{"n_layer": 13, "d_model": 384, "n_experts": 64, "experts_per_token": 3, "d_expert": 128, "d_shared_expert": 384, "activation": "gelu", "moe_layers": [0, 2, 4, 6, 8, 10, 12], "router_score": "sigmoid", "normalize_top_k": true, "routed_scale": 1.73, "balance_loss": 0.0073, "balance_bias": false, "init_std_router": 0.0393, "lr_router": 0.000394, "n_head": 6, "n_kv_head": 6, "head_dim": 64, "vocab_size": 32768, "norm": "layernorm", "norm_place": "pre", "norm_eps": 1e-05, "positions": "alibi", "qk_norm": false, "attn_scale": 0.125, "tie_embeddings": true, "parallel_block": false, "init": "normal", "init_std_qkv": 0.0238, "init_std_o": 0.00466, "init_std_up": 0.0238, "init_std_down": 0.00466, "optimizer": "soap_variant", "lr": 0.00286, "beta1": 0.95, "beta2": 0.95, "weight_decay": 0.057, "lr_head": 0.00439, "warmup_steps": 200, "schedule": "wsd", "decay_fraction": 0.371, "decay_shape": "cos", "final_lr_fraction": 0.0, "batch_tokens": 65536, "seq_len": 1024, "doc_mask": true, "train_tokens": 368200000, "steps": 5619, "dataset": "wikipedia_en"}
Below are experts of layer 2 (counted from 0) of a mixture-of-experts language model. Rows are named router (the router's row for the expert), up (a neuron's input weights, with its number), down (a neuron's output weights, with its number) and show model dimensions 96-191. Each number is 500 + 25 x the weight over its row's rms, rounded and kept within 0 to 999. Numbers have three digits each.
After each expert's rows: "comes before" lists some tokens at least twice as common just after its tokens as in all text. This comes from a sample of Wikipedia text that the model never trained on. Tokens count by the router's weight.

# expert 11
router:514507521498489521501495530504459484530507501469470506478481505490503482481523507515511482532445465511484513512513511501479569489511513485484488481505476504506516476536473486493454515498459474521503472510469539479514488464442536497486535481530500509470537533487500505489435480535508497448
up0:490505529488532504520514483473490526491531481483500527494460479464493456532468544511478490476471476459502462522467482501453456468444462554517515487510523460475516496510512539472473513485506458538469539531521463492478530513492477497489511505499470458545504495530472484524516486455499488523
down0:503516510480520513495520493503486537495546502500477472495449502536503484528477514510524515549499497524508474501495465531494506526506476514475548509435484493537536494552502471503522502530458485485552492464469476506450495499423507449496530499482489471527538520482524490497519523493480513532
comes before: " ", " —", " +", " %", " —;", " −"

# expert 39
router:471496533488468492505534535498519472482503481471545515512495535446500520496491527490493517529502505528482513514500512481492528528520487492482473506543523491482461514482499520505499429525491487515495474512565467520486470499537470512482477487507520489486495494515511506476536529503513519426
up0:482487539485500491492512475475514480512483529438489472532504518514502508439525521492527493483533485503479532512489509453515500471537525499456473502493503483520475481487488461523483534513534467502465518460498494553472492497474486522510541450496480503555469491512480495460498522458522501492
down0:492562507475523516500533497523524499521493457477505557454479505483557495512437504424489504497500519460508541499530491526521511513523453495505443508504526490532477455505486541503483500520479507495539493482486536506513464507507512498497521521500500506506524508502463506489479466493499514484
comes before: "19", "20", "18", "10", "17", "13"

# expert 14
router:513496562495525492554502513519458466504509528481518499501495515509519497507494499501481531507492502547521483488510465506481508524518482459503523489492495532521493502525482464486472516522546497501495502519535528499543459518473501485481478472548458468497496509520512481526479470511534512482
up0:527486486483522501505513493533505539518542486501507527520460528496477526507543484509501525523538506479446485506536504510458494476508486482538517463491512448528521470516471519472525508497484525501485454477498490484504514530496466505508522484508534469510488469511490496513507482501483536538
down0:500492507525527491480484473471442523501518499504456467529497511464513523550538500468528512506492503529554501518466483502478493540425536496518517469513488497495529491505537519500502532510506502526478480472548509460520494501464525498529504531541499516512506506505498459502511514516514495509
comes before: ",", " (", "\n", "'s", " is", " was"

# expert 31
router:512516496519473502490512515504517526477487548455506536531459523494539540471488488481482513522481482503501538516526476494519470522480493487492492540445518471465481438549463493464481475524510477505502495505491464526536484495509522487520494476483489494522500489532506466544467470489485557490
up0:489473519487519497492506518522464554477481500528504533537489498491524513507517511482537518513557494510553508471503515529501455447509499552535474507495511542503509504528501488455514485509496556456510441488505480500473486493539506484450483502463491504507497540485489511538476445485505494514
down0:494503484482497497506519502525466509496487510513462538521502516438504495496488455524535481522543466498501500440502499526467507462478483549497484487490540491483482467515512497579553468534488497469483491495493496536498519509531519561514512506486487492495494509506467455505482508460511485491
comes before: " to", " in", " the", " by", " a", " on"

# expert 17
router:481531520504476481484488545500529447473528472474476505482499480508462485528487514494498521515525482525480511495519525483488481493485460507501512487528494510484478518473512525527483499564519513512505492533507450498508496468514461505501540453503511501483485504521483487500480561528482453457
up0:487489497490507490455467505506551530501521503504480547494532503570503518515517501501528539461504508506482548531550516429482504521511491482500494486513489496488453485503485493485517502494496446522512486481560503470484479473528495476469543503506494492485511491501519502541467520538496471539
down0:471469534487519518485478472454533459434542498520492534490473491523517477486521516537466499516512485471512498510536530489480522470512477495476503515517483505463542476508484465534551507553502491523497465530528471463513532490508519526453494493484498490537518501487524526521515480521501505513
comes before: "20", "19", "18", "th", "21", "09"

# expert 59
router:482509531492455468478538530553515480532483481502519549465513553492497483465491519475468502516470506492521488518469502516510525525501483498510513485449529546496519465489507532509497465494496501515488511506493505473500490511515507486496472490529494550491474546545529560545514465524555509542
up0:453520504529500470532486489587492531474474518487512513511503538457506507478510509480501484468558470480447498476498507484459459491492501491473531480514514487522501455478504489459463504475494469511490497458455540558527496513515481529493509549514549445517500510519463524516479513439498509444
down0:508513444526506516454513491522508476509539532497507543528472492518516552501522522561469530520558489506492467500496501489508522486521506534519511550519546524472518505479496467499489519555485513497509523503546470521530489545506499511526505470546507518486537540515500515472464489495521528550
comes before: "-", "|", "The", "===", "==", "In"

# expert 53
router:481501519480503483522515526525516481526496508440517514512534514532479486502484535496466512495509523512516503494501508526495501526468496503481526478499499528486470459536475502555488505510524485485486531494496515511517455475485509438492490501543504495453528518523505582528484519492461506515
up0:523497509560482499536499545462505528520481497486490483518520459472473526452490484488456515474484462473462498492509447532479509511516511507435516509480491550469486484539460550494506516548510472505496555488506511490472489459491514478461506517484472504498474537488494505528511485508502482542
down0:514488502496485546535488456447497512548452496517510533495471484533502474527480503532486497515520511464488495497519508472502507528478530518477525536511498494517520480487478557506518531516493505496487476473547521419475508503469522491499521505505487533488531526471448506505516502478525505533
comes before: " |", " ", " \"", " Republican", " MF", " Democratic"

# expert 7
router:449529492488472510492486502513509482468503475472442472462489523479514501511534505496472495492537488495504500453528502494509559466507484489532454542436481479482512536474500495522487504491514496545454488469459540480540447489489499502506526500486457498501528526506511553493514505504464482506
up0:470484521510451517524505481502536497517479523523525509506466525506503517473552510485513527502529530465507529497487456481493503531526529541531501491508481546482536522492495548524474512489489462522542502523475524507521455496476501544520504481484473507580512475503519507481475553481495456479
down0:507449482518537503487482489470509489489514473516460499500516504519497505511482492524487487456508517496502467469535538501516486414483506519523506493514511499512446469501546442519547517456488514466471501520458495503509480532491493459507481491516478546506565525494474507561553467489499499497
comes before: " The", " He", " In", " It", " This", " She"